Weights of a small mixture-of-experts language model, trained from scratch on English Wikipedia.
Training: a variant of Muon for the experts, 745M tokens, 6199 steps.
Below are experts of layer 2 (counted from 0) of a mixture-of-experts language model. Rows are named down (a neuron's output weights, with its number) and show model dimensions 0-255. Each number is 128 + 32 x the weight over its row's rms, rounded and kept within 0 to 255.
Before each expert's rows: a language model's description of what the expert responds to. This comes from a sample of Wikipedia text that the model never trained on.

# expert 30
It responds to: Subject pronouns he, she, He, She before verbs, and the word piece en in names like Wiesenmarkt, Whelen, Thorben.
down0 [136  81 131 153 125 140 115 144 102 152 194 151 110  83 135 151 119 132 167 168 114 141 134 131 119 151 164  92 126 130  88 151 190  95  68  92 139  96 124 115  84 150 133 110 134 170 111 140 104 112 131 127 130 173  45 113  99 163 108 188 126  82  89 153 125 132 100 152 159  84 125 120 146 134 175 102 107 161 128 102 158 142 108 174 114 113 102 151 173 148 139 126 190 138 133 179  96 132 123 162 171 148 132 144 161 103 167 177 140  95 154 163  95  86 112 145 117 170 114 115  90 114 163 156 183  85 135 121  77 148 100 115 163  69 115 168 141 108 109 104 133  66 141  96 164 177 127 160 110  17 155 102 129 183 146  98 128 227 140 129 126 112  89 165 100 108 145  76 138 135 121 145 115  79  55 124 107 183 161 114 113 108 121 112 177 115  75 160 108 178 120 133 106 133 126 137 119 158  75 119 131 190 122 135 143 133 136 122 190 124 126 139 231  99  88 199 142 152 118  69  89 109 127 156  88  64 165 144 154  83 158 142 167 151  52 132 144 130 134 133 103  99 153 131 129 161 140 159 116 141 167 123  41 131 104 135]

# expert 20
It responds to: Possessive 's and possessive pronouns his, its, their, plus word pieces al, om, ural, ae (Woman's Club, archaeologically).
down0 [ 58 100 208 119 169 136 163 158 150 168 144 140 129 115 166  83 134  57 126 129  46 172  98 108 121 127 184 111 178 116 143 120 145 155 112 109 144 107 144 153  60 131 130 129 122  54  93 122  86 163 132 120 130 121 161 146 126 106  91 141  93 114 127 132  99 101 164 118 146 131  97 121 116 105 118 111 123 130 133 108 140 113  95 149  84  98 126 115 113 142  89 112 122 101 166 116 149 141 161 189  92  80 161  84  73  98 160 139 159 120 142 146  48 161 107 157 151 141  65 133 147 161 161  45 133 139  71  53 126 149 163 164 137 136 136  69 153 109 120  92  49 143 100 120 121 177 126 136 105 127 124 111 131 118  60  74 110 179 104 129 114 179 134 121 140 168 155 114 144 117  67 183 104 111 147 221  85  66  83 169 112  76  97 137  91  96 122 148 125 145 151  80 116 133 210 113 139 152 165  99 110 153  95 202 136 154 141 128 141  98 150 130 126 114 138 136 124 179 136 116 158  58 108  99 158 154 138  92 129  90  89 122 168 139  99 114 104 115  93 144  89 146 135 116 116 101  97 144 122 103  99 163  52 139 133 186]

# expert 11
It responds to: Single-letter or short opening pieces of a lowercase word after an article or preposition, such as b in badge, s in surgery, c in cup.
down0 [ 75 163 178 116  85  91 122 119 124 169  26 148  85 134 117  75 146 115 103 133  94  93 170 111 140  66 149 126  95 129 138 159 116 144 131 175  69 130 131 144 159  87 105 126 171  73 146 172 176 123 154 159 123  67  86 106 173 150 154 112  95  75 171 185 150 118  53 116 116 114 110 136 112 129  93 111 130 115 161 153 128 155  99 155 184 117 184 172 149 150  95 125 171 148 173 111  87 137 186 129 150 165  67 162 174 108 209  96 152 122 155 120 102 144 154 107 122 118 147  96 157 101 161  90 131 129 108 124 107 132  85 147 122  93 175 172 172 143  77  83 198  84 146  97 155 132 117 119 122  98 184 142  74 105 186  74 143  83 151 132 144 108 157 161 131  86 133 133 149 120 124 154  99  63 105  89  98  79 124 144 135 122 163 150 123 154 127 113 116 148 102 104  84 146 115 118 153 180 138 118 114 118 107  84 109 142 103  76 112  85 103 118 122 115 117 168 129  80 128 106 122  97 116 136 124 139 155 153 187 162  57 144 100  73 111 129 122 169 120 156 153 122 140 133  91  97 128 155 148  17 132 175 174  91 103 134]

# expert 17
It responds to: Middle pieces of common words and names, especially is, as in par-is-hes and leg-isl-ation, plus decimal digits in stat tables.
down0 [128 152  80 138  87 110 116 168 144  88 157 124  66  89 148 103  72 219 140 116 160 183 179 142  96 125 152 165  81  75 156 132  97  99 151 141 159 118 129 140 198  94 106  94 154 101 121 149  78  82 143 192 169  61 160 118 139  86 152 105 101 118 177 113 149 132 125 100 174 105 143  77 120 178 198 149 154 145 133 128  95 124 125  88 105 188 153  80 147 129 147 144  91 196 131 139 164 119 114 124 137 107 157 153 134 186 149 165 164 124 116 139 152 119 151 148 116 158 116 160 137 143 133 132 109 142  63  93 117 131  96 147  89 134 118 110 161  87 183 155  56 157 133  84  97 124 120 159 103 115  76  94 171 113  96  45 176 139 136  96 142 161  72 152 143 122  67  82  44 171 185 131  36 154 123 141 115 122 126 146  97 169 119  99 148  80 164 101 108 147 137 163 100 128 146  98 149 149  78 127 137 143 148 121  85 143 126 111 133 114 145 139 111 206 122 129 125 151 120 118  85 169 162 115 139 130 159 129 188 107 162  99 161 143 133 111 149 126 163  99 182 132 114  89 148 111 117 173 102 108  56 135 120 102 156 103]

# expert 35
It responds to: Negators such as not, ot in cannot and n-ot, no, non, plus comparatives like more and less.
down0 [142  86 144 158  91 101 171  10 110 128  87 103  90 106 109 138 123  88 143 118 148 153  49  78 173  98  86 155 107  96  66  83 152 112 116 142 149 141  71 116 133  89 156 134  78 127  86 118 178 157  94 154 117  99 129  83  46 148 139 143 125 114 112 109 113 139 139 143 120 114 140 127 118 130 123 200 173 139 103 135  81 141 121 170 174 140 118 144 154 135 114 154 135 144  96  53 135 130 121 124 142 136  99 151 125 187  90 142 145 138  54 115 122  53 155 167 167 102 155 152 173 158 127 122 137 153 137  82 113 143 160 153 108 150 144 133 126 121 152  59 129 154  96 128 140 132 159  35 130 139 151 125 146 152  99 110  99  47 156 151 144 170 137  85 115 136 143 139 105 128  93 131 197 113 113  82 165 160  22  98 148  94 163 132 134 138 134  99 158 146  84  62 174 136 124 119  90 162 125 139  95 181 128 123 145 134 108 112  68 167 157  87 142 146 141 166 135 106 122 160 111 107 158  98 156 114 175  92 150 161 128 138 155  55 136 115  74  63 102 154  97 137 134  93 124 142 133  64 157 186 117 107 136 144 119  95]

# expert 45
It responds to: Adjectives such as first, second, next, final, new after the or a, plus adverb endings such as -ly and -ically.
down0 [105 123 135 152  81 121  96 122 118 150 176 116 174 106  96 145 133 165 137 100 139 147 190 147 190 138 124  87 155 144 113 123 157 116 140 118 119 124 174  62 182 124 129 178 111 103 157 147 152 107 177 160  90  56 141  93  82 121  97 122 125 142 133 102 151 158 109 184 140 136 172 152 171 143 105 106 108 152 167 125 160  98 110 168 178 108 160 144 113  89  75 100  85 114  72 150 176 174 168 115 110 137 137 163 148  36 152 149 170 145 174 149 160 162  75 151 156 123  88 140 141 116 112 100 131 135 164 172  81 151 132 116 186 162 139 150 137 174 128 133 131 148  29 129 185 103 119 130 134 149 128  65 171  68 112  66  87 142 159 118 159 101 118 120 175 113  85  50  45 130  80 178 100 134 116 103 145  97 119  81 160 185 141 157 147 115 116 126 106 127 151 118  99 106 201 127  95 179 107 116 118 169 167 102 110 119 111 101 128 184 148 116 124 154 131 134 117  92 106 162 107 165 192 103 157 152  67 109 152 136 116 160  54 128 185 137 147 128 161 156 180 116 127 154 108 135 160  81 159 108 136 121 130  99 168 109]

# expert 44
It responds to: Opening quotation marks before titles and quoted text, the word as (known as, titled as), plus name particles de, Mc and dollar signs.
down0 [ 94 130 123 107 121 146 105 111 127 165  79 142 118 149 128  86 135  72 156 160  99  90 137 148 135  88 147 117  99 116 110 106 155  83 150 167 152  75 191 120 137 197 110 151 112 143 117 171 114 174  51 131 112 123 119 170 105 116 140 137 229 111  93  87  81 153 111 187 128 132 132 124 177  93 100  42 140 109 134 109 182 179 150 120 108 140 125  89 138 132 100 133 169 155 125 143 100 187  84  91 154 125  82 130 115   5 137  89 152 122  92  99 121 140 125 131 131 142 103  98 149 141 143 118 182 168 118  76 134  98 162 186 137 100  41 130 102 129 160 103 127 118 139 129 139 125 167 160 112 154 128  81 130 146 153  59 115 127 157 127  51 129 113 144 133 105 147 149 121 121 150 169 162  80 169  87 160  93 124 109 167 105 122 121  98 151 137 205 123 149  54  94 155  97  71  55 144 134 118 103 153 135 128  81 143 144 166 134 153 142  89 146 142 162  83 117 121 135 135 147 136 119 130 126 150 144 140 113 146 119 127  59 135 176 105 141 186 138 170 114  83  49 155 160  60 100 119 107 135  99  93  93 176 100 124 128]

# expert 23
It responds to: Endings completing a word, such as old in 33-year-old, different in differentiation, ought in sought, plus words like such, former, different, United States.
down0 [136  67  99 165 168 131 136 146  53 128 133  92  68 138  74 151 121 143 154  74 143 134 139  78 160  59 107 191 130  54 116 121  97 132 131  90  80  99 135 148 121 167 150  72  94 105 131 146 163 148 163 129 137 129 151 167 113 154 157 187 136 106 144 133  91 134 144 155 186 114 100 161 149 160  95 137 150 124 111  65 170  89  93 152 174 163  73 116 109 152 112 202 118 106  90 161  55 138 152 158 168 163 125 124 110  89 116 133 112 154 100 105  95 121 111  86 137 105 151 144 141  90 113 138 140 133  92 131 108 140 159 149 140 178 161 100 169  95  95  88 160 149 139 108  73 171 157 125  68 121 116 151 113 129 161  78  97  99 145  97 124 174 112 103 139  74 138   0 130 145 153 132  99 103 109 127 183 134 134 103 158 122 181 137 134  88 113 128 143 108 148 112 108 117 138 107 122 123 111 154 152  67 111 146 130 168 161 108 165 129 129 178 174  41  79 157 104 125 120  87  78  84 106 119 106 110 189 102 125  77 103  91 154 144 129 119 125 118 140 101 170 139 136 138 140  40 121  98 115 182  83 118 128 128 190 134]

# expert 1
It responds to: Word pieces inside proper names, mostly after an initial L or G, such as Lar, Gar, Lep-p-ard, Sep-p-i.
down0 [141 133  48 130  77 147 118  97 106 127 119 159 143 120 110 166 125  47 168 101 117 145 126 168  68 151 123 100 104 124  98 131 132 165 141 131  71 140 184 158 105 115 191 131 152 105 148 151 127 133  71 109 147 163 182 144 135 166 120 128  98  59 134 102 138 103 106 141  78 151 110  48 108 123 112 107 139 126 106 150  86 129 144 167  48 165  72 104 105 113 121 160 178 158 136 122 128 174 182 129  81 131 112 134 140 142 122 187 157 143 105 143 147  49 131 102 136 171 159 128  72 117 122 154 175  78  34 141 128 112 100 129 121 123 180  86 144 110 134 118 108 127 180 117  89 168 171 136 145 117 158  92  91 142 110 122  43 171 194 137 128 125 200 185  87 136  81 130 168 182 153 136 140 144 121 168 121 120 115 113  78 152 164 122  88 119 135 155 129 116 173 137 117 156 122 133 168 135  92 189 107 151 194 127 168 139 150 135 171 136 116 147 152 130 123 141 146 136 118 104 150 105 120 107  75  95 143 202 101  84 115  72 173  58  66 125 137 146 131  76 129 149 150 183 113 102 124 198 130 149 140 138 134 117 103 120]

# expert 36
It responds to: Inner word pieces ist, in, end, ink, ter, especially in Statistical, Distribution headings and surnames such as Lehtinen.
down0 [112 172 123 144 157 106 127 128 162 125 132 131 113 132 120 150 140 167  67 136 121 108 178 119 173 169  89 112  99  69 134  80  92 125 154 152  86 131 124 122 135 130 183 129 144 170 192 157 109 137 126 100 141  90 124 160  99 117 151 137  82 219 158  73 130 102  93 159 132  98 122 134 152 161 139 208 134 170 134 112 122  99 100 171 123 142  95 133 145 117  82 188 132  80 144 201 151 134  75 134 120 174 123 139 128 116 133 162 158 122 143 151 159 147 104 127 152 182 123 212 106 140 126 115 114 115 181 139 137 131 131 144  63  98 138  96  82 105 163 111 106 152 149 167 183 126 201 106 119 107 107  45 148 167 179 142 151  89 134 128 136  73  97 177  76 120 121 124 186 137 112 178  91 108  56 142 169 120 142 134 221 101 157 109 163 102 190  88 184 124 120 176 153 123  69 133 152 160 194 140 126 121 149  75 106 161 138 139 148 124 102  73 162 134 143 125 142  77 116 186 115 136 155 176 182  99 110 125 144  88 102  92 129 137 128 175  93  90 168 141  87  91 137 174 139 113 112  82 159 118 157 128  88 158 105 135]

# expert 14
It responds to: Suffixes that end abstract nouns, such as -ment, -ments, -ions, -ances, -ures, -ity, as in equipment, Amendments, annoyances.
down0 [149 114 130 132 146 131  90 105 146 175 151 137 143 134  61  87 180 148 133 109 150  83 173  92 119 144 157 137  89 130 144 139 141 190 132 152 138 151  71 125 152 121 130 110  91 107  57 115  66 159 142 105 165 135 182 121 139  90  94 165 171 123 154 140 184  88 124  97 177 118 150 155 113 101 165 175 156 110 106  90  91  55  27 118 156 147 131 111 189 205 111  97 144  78 107 163  94  74 166 130 141 111 163 164 114 136 198 164  97  91  63  95 113 125 131 186 124 167 101 118 121 156  83 123 124 169 100 123  78 120 114 188 131 170 120  95  82  77  97 141 113 150 132  80 108 182 131 181 192 150 123 126 140  98 130 200  84 125 109  88 159  89 109 144 106 112 102 128 121 110 145 200 116  92 142 164  94 142 126 118  97  99 111 172 133 189 159 162 159 110 131 180 127 124 109 131 117 151  94 208 157  69 167 141 149 121 107 134 106 124 126 107 148 103 126 143 101  92 108 140 151 112  82 138 157 106 111 130  90 204 112 108 119 114 151 116 131 147 140 141  97  97 135 156 151 171  76 122 195 144 130  76 119  97 135 157]

# expert 25
It responds to: Subject pronouns it, there and they, plus 0 cells in stat tables and some word endings, as in way, itect.
down0 [132 115 126 173 110  79 149  76 154 125 164 191 124 147  92 112 141 132 188 135 113 107 105 126 208 118 170 104  91 150 138 131 146 167 113  99 120  72 136  91 137 142 137 116  84 113 152  96 143 133 150 139 119 122 114 158  81 146 114 168 124  84 151 126 220 129 162 128 175 143 109 114 127 175 132 130 138 127 167  83 117 142 109  98 139 136 150 118 179  73 118  95 192 132 125 162 162  76 132 109 129 136 103 135 149 144 126 143 126  64 101 127 182  39 197 120 143 151 125  56 126 166 108  86 119  80 183 116 102 154  77 114 125  68 157 150 124 145 108 182 154 168 178 111 138 124 119 152 106  99 128 142 106 172 120  83 120 112 128 104 177 149 148 104 200 183 124 150  87 135 164 166 123  33 151 116 195 135 138 120 148 105 159 130 187 145 169 177  91 103 149  85 137 103 131 109 123 179 108 164  86 116 113 169 142 163 163 131 166 145 174 113 112  67 119 121 162 173 137 115 101 167  66 159 139 153 166 157  95 123  85 113 122 196  89 133 113 153  92 149 127 111 120  59 142 137 132  78  90 147 168 120 115 188 104 184]

# expert 3
It responds to: Line-break tokens closing a table row, list item or paragraph, especially in infoboxes, sports tables and bulleted fact lists.
down0 [186  86 142  93 148  63 105 110  98 115 190 144 108 138 225  93 124  98 187 174 175 131 109 106 143 173 101 107 130 148 195 102 145 151 164 137 153 163 134  82 121 103 129 129 142 147 100 192 153  57 145 116 144 100 140 143  90 107 159  67 107 156 121 130 103 139  60 139 148 179 134 160 155 138 115 110  92  97 150 177 141  69  75 111 102 137  69 112 153  99 162 163 179 133 138  82  79  88 143 117 128 107 135 158  82 168 147 100 121 177 124 188 140 108 183 128 167 156 138 154 164 154  90 151 121 126 121  83 153 148 103 193 110 101 119 115 177 145 113 105 150 126  88 125 132 114 160 122 145 196 103 108 195 105  96 129 130  94 137 127 149 122 183 169 170 121 103  77 160  64  82 133 111 110 130 117 135 105 107 143 112 157 105 176  80 118  97 129 141 148  73  60 135 119 157 131 124 131 147 121 116 153 122 136 185 100  55 129 154 168 148 119  82 144 115  66 138 115 143 155 144 133  96 142 158  98 113 120  97 136 127 182 127 140 152 156 188  71  92 124 177 180 159  67 133 145 114 141 176 152 132  98 123 173  62 149]